config.toml
d_expert = 144
hidden_act = "squared_leaky_relu"
router_score = "softmax"
routed_scale = 1.0
balance_bias = false
init_std_router = 0.0346
lr_router = 0.000509
norm_eps = 1e-06
optimizer = "soap_variant"
batch_tokens = [16384, 32768, 49152]
train_tokens = 246300000
dataset = "wikipedia_en"
Below are experts of layer 7 (counted from 0) of a mixture-of-experts language model. Rows are named router (the router's row for the expert), up (a neuron's input weights, with its number) and show model dimensions 0-159. Each number is 500 + 50 x the weight over its row's rms, rounded and kept within 0 to 999. Numbers have three digits each.
Before each expert's rows: a language model's description of what the expert responds to. This comes from a sample of Wikipedia text that the model never trained on.

# expert 31
Description: Name pieces before surnames
router:490461535480540500568490475423541454574457516451429525530517394427541548612501563523482422501547496436499465554524493514485490474466380573582500426392566364634518457562511503560445473539459524487470481442568479446437386583433522505486464474453479579518547540546456518446507565495506533463463396496441499570471524440429494525454514452498396467537519546471482509454557501496558495466487528484530506481554446475510548428522524511521486548391419546461416546519501574594461539495560499
up0:390532456495406505449492537522544496477495536453466428463522581502494457580424523483588472529458481468485526473477551546525443424602504494543509513507465330569469557546494527529493456494382434509550526493456466395512512540496514570437532587501545421478472468549477565454677507522447535486526530466442552578501497421505540468483581556492506494403487517549474437457519422462496533475504552435501548467556440500559577475496443550437443437478539478471404524498494484420558488470582458
up1:537461562504563370481487497463455542445527479609421474430625526434580523532476502532542459515585514468502547558536514476545548436546387495467501495535547540516454512528588457415523536418599496534517475556430581481524566437495405505474501471484517591451567570563545588550474455464471521443461446567526436575486485530500491505510564499495619379518522441494447461451475549602556528436478573490453537458505466492514551448501497478614525563480434537411565460511532471490537443479460487
up2:544457512624462446472502425496535556457521572515445467468564497440488482512537494532432573447505406527515540478519528546486510409465451507547450538508569475506580542557471503571477539548498507558577428453478495454535562480515529565485535425470524506358463461558490583573510538475479581413520563482458530529563508472451518415525503443414501445464518447484425488540497484505460587511530550535496418532474572443450505436390516513437464577474562569463489434458546576485534504410498459
up3:495498481539547406442495503472602489485571456521487520561619589465417538500603544438603535591465505511475451488398475539524457438510521547517505567546506486488454437508449402536468528478646383580410484530419415458546516561509549401547558562504497486503535501582476438577537469489541525476483443555546501475467516532466553487490552570515529468476522485654518538485440425466487512621501516440503479534494560504451492529540457517447577467532434487461552539443445550435539559529505478
up4:452511495556588543477432439529514578524503456364553521538482498402430527504522573488496453522530448505547446490536572453557555498539436412451529490411493573504502543386459375512519518532471469445543519499445579440453470461508515390644476503563575454382529483502539538481457471490451535578524454469423493443547492512414497479473504575544552462473545443498487505525457473516470492533544529484650482510595542465491545552511524547365414457507361454545464476511476499532399495600527519
up5:562490509438509566518518493457471505523462526414521421588463442465496488515441574534458536427468428562504482560524463469528575548566399526496485550428477595411510515445503507435487451509442453541593481499445461526466572520556488530412643484475448437512521548376448492460469623464549513528461510532508573490537469530425441548543475487487556562536428510557531558511461532585480439453554516457527510468440434606554503498452431461563560500457484509429471508424557507455572455507503425
up6:516509505524574466517477524466502602503500483476413505431489492480446488556531452420435523534477563541501626513411429471570428453534509442610438498534482558544508413424479493532489539454423641568429566526649553453464492562482618515491488584542513492596525513484482479474396505527512496546505511481562483573515505488543407456560549509488472474529536459451492505386467490522589545518558542470476532517460418532483531581458480492506574483511497495532452505501574503529487549475505556
up7:478476513528511522432486428472508522537507453408491504626539474507525498442517403544502504589498548446416486500537555530491490562572530465520572598441482475523452451501444571624417561556516447560525572531557566430603462523477438529565550516463465560512498500497582549570456514440472456505462559512562621523523468490488492518471447507413505564418517530496451544561501493582516609477410547524453447497514559447465488483510487631562503509544543476533525506492565553530437510506344479
up8:568411538452513517515479476540530499488526441450517466459507534589552443514578522528530534441482535542564587500496532478488519468519671375404432446495406409436457553602508483476447606592618515514429516534444487455446538506636499554486537562527534520445571493464461424545369495503498552474487513479447485477528488541403557482510536493477516490568504529544494553437507550525479529469571574477511507471508461451542551434495430526519485547437514412521432485461609403492554525452484499
up9:393523489568499513504463537492362441517528495424461609487456443463489578527546473542353464465474392490550533532548513488476538477493480539457482502531395551615505446510575477521459452458465521573447525428469590506552473495545443518423486517452411598485541476498504543493478490637477498501512513499335501508435491568537553512506525486499476559522427443593422534512488557504455516493562541504512504441452521508460537468498485477513512408536498524522478469524609472497547465536556439
up10:465526468528535463472480547522521503506494532494599501473453506570531454477380404523525530473452444546590575541444414514503506529448509506502551458560492528508531453485443552621494534543404563570475482507515424532473489496390535509539511507461537453527450524556492505446469415468514585539452396513575478504486521546457528480392500462546494604466459582535447482527502582483571518468477500436487561461448424524528523461480618423574419496507429500537510482525609417484485441444457391
up11:541449445435543516480499527510512603435447480486568459436463520545348431481475682537513574481512445501520514527549529449504478555593522525421524518474456576523566471477468417562577481448525437503603525463478587486449518508507515496447626485484445496460545471483458450520525458482535522426476533548475466475467520583416522458586588379473592521517539481448557530515574533519586552466505554514463539644436509419471525501452466468504426520505485473510483547539515466577485497535510452
up12:508417506481554428525495461516436505466523525397429537456593482584456530470490532511472605585488390420494558473494500529404480454482553431510510431523467568504477456479527592455452456570620539501467537533541504549341529434551527557495510457496429566498514464578524519582448498506512504439519584502565426493553557446532498477505589499510564550408462537470527499509580471486551514467506565428508474460591378532477467507540458486459557513493534489558483554567468503481597490549566450
up13:606571543522513525519443585599466475551532568550507483499606487561503531517456445485474558555531391465507515543492538473569529475480569565596566504496451552567525583469525506502462599477485460544402513566492449473529432440564515441508490592435541462451448499460461529520421476594454463362454569524570599555465464512516443428558557514419418477428530435486522538517466457485457402530391510478522481472498480543548615578542537484516441449572511513496498498526532483532437487518519594
up14:482454632446537443402650466463564434474544452508530579544481472546486502569515526497425373541447480482537524449501421565470479476404513474526573530537549503367459487489526490517503431457419495561539505426492456440527535452501562535494561533459494508446544488583533543530501481378527533465491588503557590536497473533561445487566536585501561399607527578525493484552455492568506543566487507603565455489447501461490498448483481522494544411501573485517582573507515543533594567520503477
up15:417442540548517487586444466440444419506498474506557595450462398442505501401536452474429611493562433472482504364502411484498475552482517499445533457492528479564441465478427515465524550432503510576534592485465452405491495459496445518514427443515434538596600480471554437486555476500440517419521518504542456597473499491399478363538483444476582462528520504513522459444472482439546440534611483515480445505556483535509509493430492482495478575493502521498561408486504448543483520528500470
up16:544467530577521536496489488596529607501511518467502498447480629505301493526537481515577526464488471467577589537444491492562520506476471449540485478504497571378550529466473523384544562539596543569548436425507533493475465539470520516513570539498505498436505528427514574472418509435552495580508521469477510442433442575467503450522515459443540533497388444445540513493412495479514535522459677441417518606498488437482520580495471562506529536494563447506475428476501547539538499494527409
up17:473508601537455554446509469379453439435475460470430565459468520434530446561477428513412508483508467486491552535610472520507438420442527518386505431466504416548550421485484506544567574511489487572495567384549487490539533583569518590497462420551445470505412551475476395438547486503610502492504494525475548546427458499460521541447438507540498445458481558478548443484503456525420481502485579540451423506645482523546463527468505475424629465516512518525579528600537562546402500474541492
up18:503507497490502473489457574541542512415594494536511456536518410470510444513542558528565521405463507464441455512520544487548505575456449491423480474607485425505537522540533481531549614439382427434448443502592559433562484530580581527489557528473555498560510569436542469478479507432455465496518518431541523484535604564498509627528509587457530507459522483503387557464497515501361540488496488499518568547524528523569548573427470506533496527554526588583458447529526510468556470478476566
up19:526538522494498575537479480503509529529477578526549473495515441522534453572504555513510498501526437391464509534511426551513468489522421528590435545588344597437513424536498578394556526505480347470499432547594574481476433533477514448412546468508557444553510493463476488426527519503495527476485460519425523553421409519499542465487684560471430443477474579549516472444506517468501513516535558507541475628501502548500544448488489441490569506592491567483472484482566431482445406521566414
up20:502500444587465528617505462533447426447548514449473434439444464527475485421444413435482484508470505507482483523524487538608438524456542500479443517449430484464507473478511553490473451507533425502448512453388502484446592545489401397608489477493446519512487565406531490515475488488490485442493482413501495467447444453557534510562524510548430486549414563482508508565507505536492525452471520629504510600473437574517405480482483576432503519570528510450416483617483511552537461488495417
up21:494531580479437496518494536582424524487538487460442570485494492456442478568527525572487473463477531400490520435585527540481489488559543522542521540546515524554481499522481523454520504469421503547565437397515482486395477526474419470492434516538426578541457519580512510380540483581483477466530407476469521508428518540396527501472519522412454459467447502459506559454591511469601441651444536595497453525519580526468569438434492493534526488456487446476437519467485446531422515449447543
up22:495534517423536492525631511514470491507506471589448553505451484535520535645464596527487486538572534409477495495398576385434482511510480587484506576537424494528506532529476482534561516530436466419484445487509677543532529490465516519536555438515447631467494480480490498476507471531457494428530436481563532599491520450448469507518503499474525457580558498578423521490465513515449509554561510561481513442593449477499528477558452462481430455492397498534466605493540480520522528524498523
up23:439529427482588526494476512510456540495429527435475478557534433490459500561561456449514469461533600453481464507555493515461535467526421480408526487414509486588552534524497509547501537491450535508594546468501376547588523445559464602515468555479485525471486570467488460448537487529482484508468531520489458417539547414456539527529540512573540455568448477545501508622474460441457534623472528426471504478553525498512556553461467478527588514405437551514433482548377535550608506541524476
up24:513497545583506557485565436555483455420541464481459608497414509527455445462502470550555501464491418494518552521448448550390429523554487559568557504481529493480531577450447393483430373481492496527514578472485530574478518517458488537581541528481538624550428432431545459552459458450516486589526568536497442499487490516528440528514455525429525509544533557467459465407455530550430484470471474447533433491486444547505501521603511533528500479424376440489471598517513502446481433602598478
up25:479476630373542516491498550517415497560545544427579436548439433543567641546518539528368479530560575558517459597450424400473464450554475495509509523467470398610568508477582589645514497500522501502543526465441558402551456588416478526456577500466486507536556480463545496596530473526488481416538453566437527491393558484557539475475500534514542557508479485520376415447558467491375550506494479516479592459502498488463453499541434498511449504404578511451513514541464418495508522515478484
up26:455502522523519568483488484602464463418379539516478505552381550517449430401404531535459502496463544469466475470471504615495601562480446566501481493582494469498502495514436562620513525462460437418535549551450498535475440546483476403641463478626446498456598497468527605418431515495516436464472448505524486466564451532525542508588579546440496507459526514468464446500448471503560436466515484562517498539481512521500556461545440474464484571441489584475441487585481452514527561520481339
up27:415525520634431536503567509526461588485464470470494526473421466522410599371584601570516502440582593510578487570531515544467507531558499488534492394529472417538462454535450468504518517490526579607534537528473476449452480483489438561525579614476525538494463481465520668518357449540548463405414531438446528523427496506524550485563542515473522568568504532459477458406470434459487427528481573509510530551518545479528510534525499543581481485459581512442493550494464500522562482536517437
up28:487509486422534536484470438489527389506509505380457477466452493545508434451499490527530469599604541529510455512606527525517483464561509552561541497559518439596477429548488454578453474629430534448603473497464397475478476530453569475483541555459535495477483510461455473478470515605514515543486435449487430583505484399530501528374467425498506514453510501484408516491536548426399447459487494451522467467517536518515556484514473482510500532421459522483501539541548433541562445583560532
up29:518453567501547480470493581560457376611487426454505542480461494503631511528508570542527517521480476501417558526516509539502479464460417574524487474493546424547574514451472496495424537342437410518559462436370477457492530506531402474391534459494469485465558543635591486484510481532523451495558384466462536617556423503470525363579537483503462478479450448532471442538436503452425505521459497502463538491415469531490440509568512476447593464498517454392478586500511428499496555461569535
up30:532535609537473432454521427502510571450423512456577435485522518401519497515530496595527503464571484436462520494489543527517516556457487413396500529544511476530584513464500553550411591457470432461637554424390507474478506570461556432502474418585632493423482523500537609460562492508510483526459527528480598562493502527425589509478513536487503511521440520470507556344550505456483503491495548449504471545542485468513425541434501482506508532503591401535484492417412493477516569510523498
up31:502467612425507574537528578498545512524429551484540542515482578497508374456444555655490503449504485464385524417499600457466583456535447486545506540537531499525528535517554586506568593487510463618451534502428536443493535484485460453466413514373479526512491474474445559466460493451499480468447549590582485512484465473552459493489533486509547465537480463523513615557556422444605443482439449516478504459486480566488637429422514569506507500517394519516511538514517568552488559485543573
up32:479395434515503455459436528480498528509499411595552588519463507482462480490401599477371538484547536488479468500486471480488549498533562518461470519563494662436470397349508477526502551438497495469589506428502442455467636515490522550508581477499491527371533547451488497574469514413468543518494503543539422371567413551432510494550492459497455597582520483476510501559548512455481456489493543512506540538459530454463530458456545554503545431406546429479544502470457452477528483494485519
up33:487445530502498568504474496468390491532428569575523556536492493418581471518425470467541468516549483500468475487526490467419501517515465573492465435481583577508496511526503521531438466522474529408563493475564501510471529529447541484593378532663590443541474467504448432570532520513454523497569476569559565520530445445446477559450501468453493562518497504534559443486534417466522463523473460432564501502437496536509576570459505454544455606427501524553559519481537436552451554526571572
up34:469488496481446521497462480543489357484529460484370496549604552443475539522514566584490571468510474509577469548398479466479581403485481572549461454477466517595515582482518528451466443541463589403391524592483511577418550447528533389542504454507457463425492561515419478470452494479434554531678529519517541521516506524453453558413488511502461401507422473473446469477486537442517492530498583484467503534514479504408611557474489604478537526530510565540524482482548544508386501510585472
up35:558490467519514484381502465487483387530494441535572584523579461477463470437599488410553571487506517586478488475481521374443601461535487559565502452495503479531461510511575530473462507505485558476501552489394541487470503595396563542436591562577482485429451490442469520432526569523512510481535484578559487548450418573441520458534522416587567496541528490546428461503552519552480466596469543419487486482433530528477478586491532586605579554464515533483471531536520579619446463497586552
up36:489584467546422483507512440544407420468480514485520545473516496461490533537543524569533492474587456463543474512460530545374453500581450497479505473457442455488535491454574522466461530422437433463503518491529509486440442567482532525505506366506486501521528535480510534487504521542524457459553510495439573552462460601528531472524557508438574555443482479514548461469495503465572447552591548538566512398507407479507499505438515557528451452484554513537566550586444511590563503525501346
up37:612539459523499509524513536456532476488474481467468590566537437424601556462383481487533489458569448468515448498515474484566508448448472447547515395402552552476511475465487520448493490536410550554541537377591534449494539546602492528476443542521498440481470531438386474508466509449496441484432485516507543577490429603508489544579505400556477451565454506494521497523475573479453482457501556456507491433534533514539484523503440458453501450450544415491469597529513592573505513518570409
up38:429533627456465539492584571447563503498542534466515521482472501542471502465487504522533550560466381549481497471539518519473526511445457491570403503437433551548438502477440457479552570460481509565441527488586517460450551487450453566447485492482483433497518508559534458404472534503511526513427475548468417528370421449462449537453556442486474469514467463536514476539538508520440536427457588507491548479588440474428545589494505539549498465430544434462494581576534502572484506539543482
up39:440535518498435494573547511468496531499476444481481502495474520527423549410430511602547487538563484542479512366605563540469495456516515556459531461566472522582442584510468480466457502580457459518527558583545493457529487520540488520490400399510584561441451466582544492423457558538389526469505502531510425497530491460378427401377453543416547522501489489558447492481523459474421493544511486519443466405448452417627548472500450552520419473509472466467461415443468451465541524493624379
up40:347492520531492448513463478568487469511402516478546543515462482464413574460542465482510480495437531521516446389501414485473469698533472436450508571523382533497412431537439545556434519446526468433477541461435464546490468503518602456540458544505534521468495526442488463488556465530563488477546531494422529425462472465521434508532487474451593514403581481469457455538493533451572554565510505456512457523553473520608550607503498545547478395513470486486451505500488477474469550542528529
up41:494476595482511550525396503483504516545489562476516525475506460480475581530520529561508558559432594564495532490409497473542431449606536477483512511469419547454469497574511471437422508502513490541494571460516465448543497601540477523638518564534453432509514584502502463570518525418507532560493536543424466447453455621477451577518525466421605433437536442573593556520462520472496509354473575522558471533506535570483556421563501418544518507506468463486489392496481542486524507427456466
up42:552521514559458459542599525528451557422498499479548503459491472419460491428530513510583495514519548564506576521455510527533486554542555443591442384497544548519551550430541400472460551528521479435533476419393498456459476528495535488431574508535568421487469517521428497507429515473556453459465463511538526442452551553520505455505540560504498523451536517465514452494450484484543508482495538536422469534488539523554502438457517465400445490532543379445457428392664559453455513472453457
up43:512488447515515545369468488618476457471448483488575556488429437510505461463495527401434463438520530378481466485505563461624556510506579538383552475476423491577501384506501555527597481590610417568466556456570501463389491484528402446491555494551576477441511483535439416453539478510468449439489525479472466448495436546452412419487475446573589465497503526554498523480492430497546539551547509522472487407454518535454530523587531404502562495493472517564511458505496465516491606594523474
up44:538463492513427569545470434459526450602487455510489590526463570433522535545485532468425534358443499463477536510525581452494531510505550499572469483452465598502464464498437570500480571374535439501453518470491464510500479579522491595524499488514500404546438570591499449483637474581468467459518558496490457605555430513532520415534523418516522513483451396483526454449477488444381517571562450498495478538474507501515362430402542426447479422567460513527442669544476464501564579539574437
up45:472580462493489513494525487368540443567471457558390527513567472556598453591482558472496431506509536452403524490551585468381453476499483557475547434410372598453492507513548475597460532474469495551451439491496500507491550512528404519438484480432483586573555513521559569478465547486496530586465483541506464493501432533487539519466540495463457483495564423529468494515405552460480455491462483451471450569432562481583493523570472430530546512404441573570470457515458586589573491527504490
up46:528519461448563443432482483461522590547545585523393620455489450558603492574393514520460457525541578448438537444543504526512483552478572509526557489440440571519402599539485537512487498401429555450520425503574430531510494530542533527442479412438569533607507430477524454490496463410472544480496500512465462520453550455496591523491568547528450468394531554459574425559548455538514485478483549494495489491433485479411528506546433413511596547510538403473575542468498552513540440572549540
up47:569531551490492468534471558530489469395463475491442479403430481528553553471486452598526520528554480515480498544419494560505482482582506472512519493459442421574612477528545500506520520643520525524514528503476508493498476638540488666493490513493491514550405484537464535506448427529475441539461483507496532523492421458593527524454491466504564456505444477473532509527590419458539558533468485428555478465506467466534541463547517457574500582491519487481482594540495517501420536583467457
up48:524496556426521488523550525537490562505551593471489464562516510546527472470492509478448558499427612499502451520484542497512585543479507468499496531439477409548541575475442396437487517570527516512468382563507457496542484576565614464502528458449447502489486547465508572514492455424450456532495474494509553573505605558431593485559436545503553544494531479581569362526525546559446505513490402580463323571535460450493504572512460514505467409514454573417532468505457593482523517449502538
up49:530449502548490577518427502475491429468444562448519477516479605535452454579551528520428535538492522491483536502546421618498639506609547471562456528464547535443523479483497461516532489563486486445560510485526502538451485501503488602495565566496466538459463572567511494590549520555508516475500459520530523517462481442486563542390518509478343515431397513577488463498586494505497470466626548465455452600514549539526552470492585413515540602345494552502538559514517539528506506424465440
up50:547497515526681545514477564528507466575431497627436430450488531558543566462424467536502554452466571495490465478522490506573498483538507547528488537534509498497531548504485518562447463457561541555419475602510535489512546477490453473491534430482565605602479449579452549503486511427459565634551424532473487555537432540502379498432430553536444557455542494563457515547511506445581551461459566479438540442493452394486519509455565399547477552438482486523506506412534507536509520450464533
up51:437510476495506429543464468490575563390492552557494476511618524516456456435561464617496513439545480469447560498523467579550551520509487413330478494462492516525517532526498507485559559498472520478442498494535541494508502424577491489472534567471527453513570514541409611373394506569500497550513471508463459500524482485487464536475535527472452476564515580495571497478504472429455579511428475459618543577507562566637476526527502461684553516583510498491515533435515560631484452498453525
up52:460518559486588504497502508458594442412560518500476535413578547597488504588481478458518488571514480450525522477588622526494501517471526525456436574500460510489502497539514471492524509435547422603485501479560456579442514501476425499439499492447474492524572506455445564477552436480575570508486536381597542498503534486533451506416583494487463495475463472497455583580387568537462501449459619498362479511531551442446496423555525506487537471577493502570440504500443475441601464471550483
up53:521498501418453506530477627517522490475537514541472365446424461573420562523477497563522549528542516422474549519543518573546501575420427465517514523544501550543492438424441512484496432524568468426551450494500477455472496547483518401515497456559467526467358484422507501482532605490425556411487470507581578562481518494488485439555497466559502505505524519480486509515570489437497581578481525447513550559419527451535427520504544501415445435537469460480449501485489517382567474506496524
up54:545550412437486426531538435483413521492600546505458483468483525502463437450524523549530447398458523443548546506473515510557476501500468498506527474489508531498489479458487539509524530536557449408518494564503499591566492476549530444483398505547667401607522613561441555499528486443487466573489570379597460444516526506515568492560554549512432454477537510543427519545552589544585481545517430462465364549525636496473502436452446536554449460443429529532617487506487464498503388478492498
up55:421538454439562462579412437549529517467438443518386592470410504535388444472593484422558494588494468508451383419520480444506515547470463508506593567517483554468573576508455482522523532453483466523514488558476476435458468489442580539397497501560559501510476486623492540421510423487458484586515435503464436413491445559487565515425459551524544460548523528557460572411547486490453432472513503514547530553499482499552500466490499584494511507402517508456499383476536554432517449461541495
up56:542559451507574400553513446446449534460555504457540576495493500417485563511478459448461481638426532521471520511465512483558479484383578434420551490509582543407484389447529480377578534337486514441500542502485465472515552401483521467523532546517529434382514517549424504451454487590515531519442548455471458379501516472533467442553473496444356420525513532444459590502485543473513501472518394524530429601471523488492512525537560476474438530410469500467461467526576502398388505478503490
up57:571540484496486476486511542496451534462441518644534537530577414473541484482504503543570470453535444424501511522567518527568550488495508564576435489449475534468526528511478541428615534495416542510464388510563464520492450522439479547624412418532487591529429512537477513403454444578483577471517585543487535571479583489454546506465597528494422457513577451416483581470526461499559561470545423490507484430492423472509472428412521549498495452504435434531486462394494623458560497457648500
up58:484545567475445498460555524471398525573432495504524484493494500404412453547422539538546560464602490565504570440392545455472512619545501579446440568508466396579493512475514401461530559506501436552584482445535477500480483451496555385483472469537588510493518508505459516534503538491508567482559520488476392550516500481457506464478467536385495488546527527409557608450488503513430470536448561527521543513575377456529597438439507446499407498510548469544369482506487458559625591469436506
up59:472618515461402516501478489558512508431461483504484454448552522517494507599463453516641441514503511495459531486595464555588478476553514565472477565518498502491522471431477540418444546550464496470488520566387494450421537530552474444536421393548509579624419543541459591529470466550543558614516489501553476562497604506574496472558476479454387531608489521406507527479602526433434572561409479499458443526588471560517438444522524532492584541537513513534492490439452521514437427472579470
up60:441423497466479502599509533454537455509476490500551516575425508498527483451500505506646502431473416437476502522466514475507501340484495477503460420447529470481569484625466499547512458494521453550496503474528514408501434507452513580568497512498476452447552474516541549490443618546491573507448510412549453453491480550531544570535438525454513422496522498581494491514516480519564595587551466575435432466499469535588431535540447514422418491560534565488484465528550427512475435441502433
up61:588417649447468548563494506528535399563585475488414490406487533541444569450505434523474459558540539489518409551540516572548494513558446439570484493560496546451523488498559469483465465461596517600558555509448511531436539438455540492460417427494434557433411501473457495504496427479594467473529434535485468494519416498510478423412599519512520479460500529521474425370511547545595487475415575493521499499479495567470525491497472614476497674485469435397420533495448416468475512565409547
up62:427572530503525421486526520466567468522457489527480443542510536554497504503539525522576459550460473540483553440470524538562476549552483523444522432515556543597497498493382571514460522544549480480529472550573583617521447526555499539578449550545474517599359501450542455458440488429563587549482518623481511434396556565523483466407504497386503490471493577382563429499350485464484466543568456530453476499526563568392452597481553516437556455597449489564525522504531507471535495499391554
up63:512484552508394500470484507484538523507482504443522549392501462587493512488480502528537454473550491518429436501395531561546455472395497485543544519451529433557554479514347549556478456470481563513607446412444465509483535507470536543438419477546473490579510538537547509537446524514478495556425486521524502534461344501547641462553470542483504520524493430469435518468456571429561391469502364453517541564522534513448427456466505492469474527414607450529469573415558509414486525504468605
up64:502440550512477550511553513428480497562509485510485466515477563535516568508560462475417405478522481612458449531412527477594489432390579489497537519477491466461489501503550535564428522438535487500504490498492566480484555428633432484422507520470538551417423442500615432443398509557497564558507577570501457523432428503497390468437486532577559584490557547500452512518326489492530420499547461541545407470565529511553448517494492443529470435553483456569455501462570465499461483501479513
up65:530513475496588476411440518484502456498444401512448473492575411549432524488534504549494513569515505478613477532502557592445559460471545529555521556520413477526502509540464468412432376504466485554512425546511591503465535527445352488446442470540568513426517452591518489566439582458518545504530444561476478491487591465530539438469473457548473436473519497556561579379504564526613465536543504500504482541441441560561559558523583575522501512460435489533445393485544493520447518502468449
up66:551514526505558534556434467555472436498430493515602528540489504464533472483479470466490572522453495454470470518501491560483484533530543512501521500542442427447508585564532530557519552485489563473531500581476472496423512542516408582451518484534545434490441495537511480538525398495501491406422528563476515512506395503466476504527518541464507490485534525496434520397404388592410517519536607464404546458539511497463395541466577469571551335388523526432496431473551480461539618483490573
up67:484420504496447531522389490537422461479456558504524542560512450465519479497508507518497514584377448529524527448493447471530473476536490564463524503463536584516460514517518481513455490468521427447524543495500462592402404533503485587496531518491458600427519457510488416535481542572549472479491508495489497439464356541583513531518425459542480522532501522561598495507496454499441501592491548483473410510463506501493492537533515488481526477444521477503479473593516570470484490531573506
up68:465555540402557433483485484432524496498461496468548512502438493521517532557457491505520506580530484527502483614572426493409521501495475484413373457531515409578532466464518528478487549518400494452426566489474471514451453593479518510506438493486411551490475439513511521477491431467529524485495523525523522639535517396475456493493602552549477583479445549470478478505564468504487523476559559457557494458451456467496579452480447428467537533578403502562467584532538508504482566446484505
up69:424522452416524374528500511587501605480533469418496442491514531467537498412438473525471538544456484535424485407468498495489581544528465556495526512561482475477536440515567510441485518509562541539495475545530424431452481565507470396540460588550495433497423485553488509523515487481401481484440448490488491449475467521462601510537455570523539494515494457467481471493448448552519481432414485446534556581466474479604377509422517553503504432450518408568509455551414530457549403529454460
up70:474496573514528402486537465539422553576467507460470460543455533524495473499517421525501495550571577475422505582426587443496557475502452492593499495567430355458417497562548483492499535474475499574430517549526536458565449584483517576393586550453464586571560485519487471503495477506487510537458395457533412506571546567620494481505520526523567504485561509497614467519599381521524558534494460550439488502499567452433476555609524468580553502509508483474538494528508548489558488545446518
up71:522461460448526548418529487569407460540567515551578596540537594476523477470434531488554481529459535457409444485560431454528541492503439571443483535550444517450488563498563507455474585476494545432475524492537506434495438449545546482435536549542566531517533535438459452495552522543538531518536514481524528499456406520457555554508506494498524533421401442436600574487431474557559514608502536456494533506560494519477569441479458486510533472567496480510540553474450559571479604508581431
up72:524404494497535495468532504474562534552452523509530565498527549456542529498575459538486380586561465483492510479498439558526639437473451451497465502561501492498481596513540482580514557484524460591478467448433488489406488528444434469463564478492523518467557504551504516512496519475520523449469511468487519424435456429518490506441432534509418555545488479440339520460473536453527451513530533542436465571504572538563513520528503432599524652548529554512398462427524444573646512542509467
up73:526429528550545512516518533538429563521516569469491562467466481502440532444445499464431531387543537504452420579555559531471462541535528523478438533499539497431565469555478589509510507469568594472597438424506509578500452450529499439595531497516442570564464436481474563495564510365465522422482460400488440497505454669508543514502443487438564510506420540467518464595401483505416457460525454556470447463526518504500497519471479479483512509532421544488461504489548427462456490489481488
up74:520488564543392571516528528448449470441446527468495474496511448526470489488538572442549477394445432458511383539514512508531504606454483520527432457507492473518503557499484472482461550486494522435508461498469523434579426462532461391443438471437545573494517421449543569489532550507537432587511500429500475472557544505452573493552512564561500497447453466538518390526548488427432536500493574480527495386430498525463441575509579485471437423536523483515520456456525506477426532560470501
up75:551512521503485564465371517402418411462486411455493524384353557524481524519451496530530507444599481557502496596452512461525495514495481526549430464411498449546514529551503534544489477483557555510488602484517459475492515545432587582449510574525555516467480503482491546469525518527536483484527451564504540576493378518430494443413507564608591424530517474518541447484557519461547541496570560396484434484565507563466514512541472501431513500491436533580499501532503419535452537469515475
up76:517508517474571525492505496537506515549514538496526423435559557437526521486535448509440518589474635551535495442578450438405509483429528451519547483531537490540501491516594523537501496456523529529478464600489425546591532405578510478521542431426524573509552467454554522410447457475615478472389414450467432519527544500523523499461525556539506501525538498433444412476439514602494437418520578514474455496484529483408532507534446420449485447471529573559610450546522564574480509482497447
up77:458471507430442434345574503551452624481574473521465531418541438510394545493486543505477411495484373514526461549553493569518514526469454455494630463504554489453562471520455543500594552454512381440417394377408462525530512447481506556487513428491453434563472564581548500425548520485488377563492527506474480494471571560474582589505521522483516440428513523444525527487516581495537499484490436470500497568516534405519544467394491487494431518525522445488533496474480505505510479499423552
up78:480449524430491469445446579537474552500487583488522421419511577435518565493499497585482480475531529477465523500491477403384575434427585543551497507466436559480476540519528449482585428454458472460528500541468490604536441498503459525467473516468523547496473501506441539485468411481604476535566476555588491584523551509522474494530532468517523606446506601392511518449516552429490569506480515447502589489599496523467500507487467504554487620500516485523534555501516587535472457500466510
up79:549546559588533458609521482530541599511526557468490579496559499462452568535545473470530431532542488407454553474511428440511447489509511452499528508528498571469497330467560539491572570530507510446469457517400576473496454460452558591508465552511493597460580608489501515394421465525468498473477593498563459528500455499460501611557522490505456526549414525527549492529475449544502414418461535426502531452427496539509522447456567500480535457522539507494496538492446582462478468556470479
up80:544490453461565425521445435461477521546480481526505543522484590496435460531529484486529481455437535495443534472513615518554530460458523409548510471493584606569482495498448512514490449522513487558607606473646482486474561471460518463530465476490507517522521509559543549450422533530535468516468505543524556481462577510400521481512499471473454469545396426600520533431517419349496461482545505568584416513489583479519505505514419601538510461552501407497465522448505457417477537497551487
up81:566502536439518531401498463452390495451464487497480492524418463444584539566509510536491566539512560522473520541653478581438506459575531564514544453484478499556452439451470501667503525484499558519597446523494470475507497514458440467522556615483487545548574582509556512434428415492484523480418468525593509514525472502485409581516532544557508421593531473428492505517513504513494493546478414465461480494495582560498450477499421515526475532485461588550425475489472523509472592558571487
up82:444541439474482459442496521511484613490489506521576512509450447464499517525477434452439468486556551406533457581527476444479557509520533524416439486531492493459518493461529538530518492465545523433634474484436348515466528463486494517499454503499444435551476545482512499535472608557494482520502515560558541535450521524498466556545534570505453488434610476487406431464470425503459499499538505615508516533502491545530432496434398484479511597516497464550521517467583378494477440484527483
up83:487542403508556482545471499365479425407408521422607437495547502518539441412446548450493458467449566533483484434558495464522532524518513523509567503407494600569511539454455464536559531493482440512486524397461456505598512546580513509488476505420610518457484473509517535560431441446500524530407489524459514554511385460516523510538423546533426505419385439426483560435577559497482532505485476523561406457414522420476569562539568441485463518519480576495490534528485490551455444574566455
up84:530537616444481499512555377471438414437458464479422532522602417453497609488474534494518431467455477467553535626458579557558448464455450526585456458457488462532532514575533502508464431444503472532561467480570463536404541554515480481514553486566495512474513463542504591530562418531523496524395491458477562550485532489506518423428473559504512514426432435551500496444512483505478469493549524594457556441586495487495538503491467491551555450455516453496489526463587496474498580523537491
up85:441498473462474488494536518513535552522492437548635511518559564443504480602545513593641516438481512486550554560471427525552527525456389501550451467489600442499468444499490547561481513531538484450508482569548520550498516476507475556451528505489382482515543515477404567463513552460555473484507474502481481586547497519531457442508507546474575501505586502528536498459517532469606554513393523547548513576449465591452631534372523504491486509592622472521521487453486481481451556526541503
up86:537475501471556483581380545467548543479505442422537436548454416492477569410493540567382579517407425459518484511548532536439489503546600484519483489512506505429489551385516476465484517467453569553489472496557550492555566564498557563507509452406555475377517503497525506572496434458492452448473415486569557527480584477502463470475562505513569546452506470472483444490547515513479474479482525507428544551469434520518505520486499534425513500479500417506419498505550506468442399509489531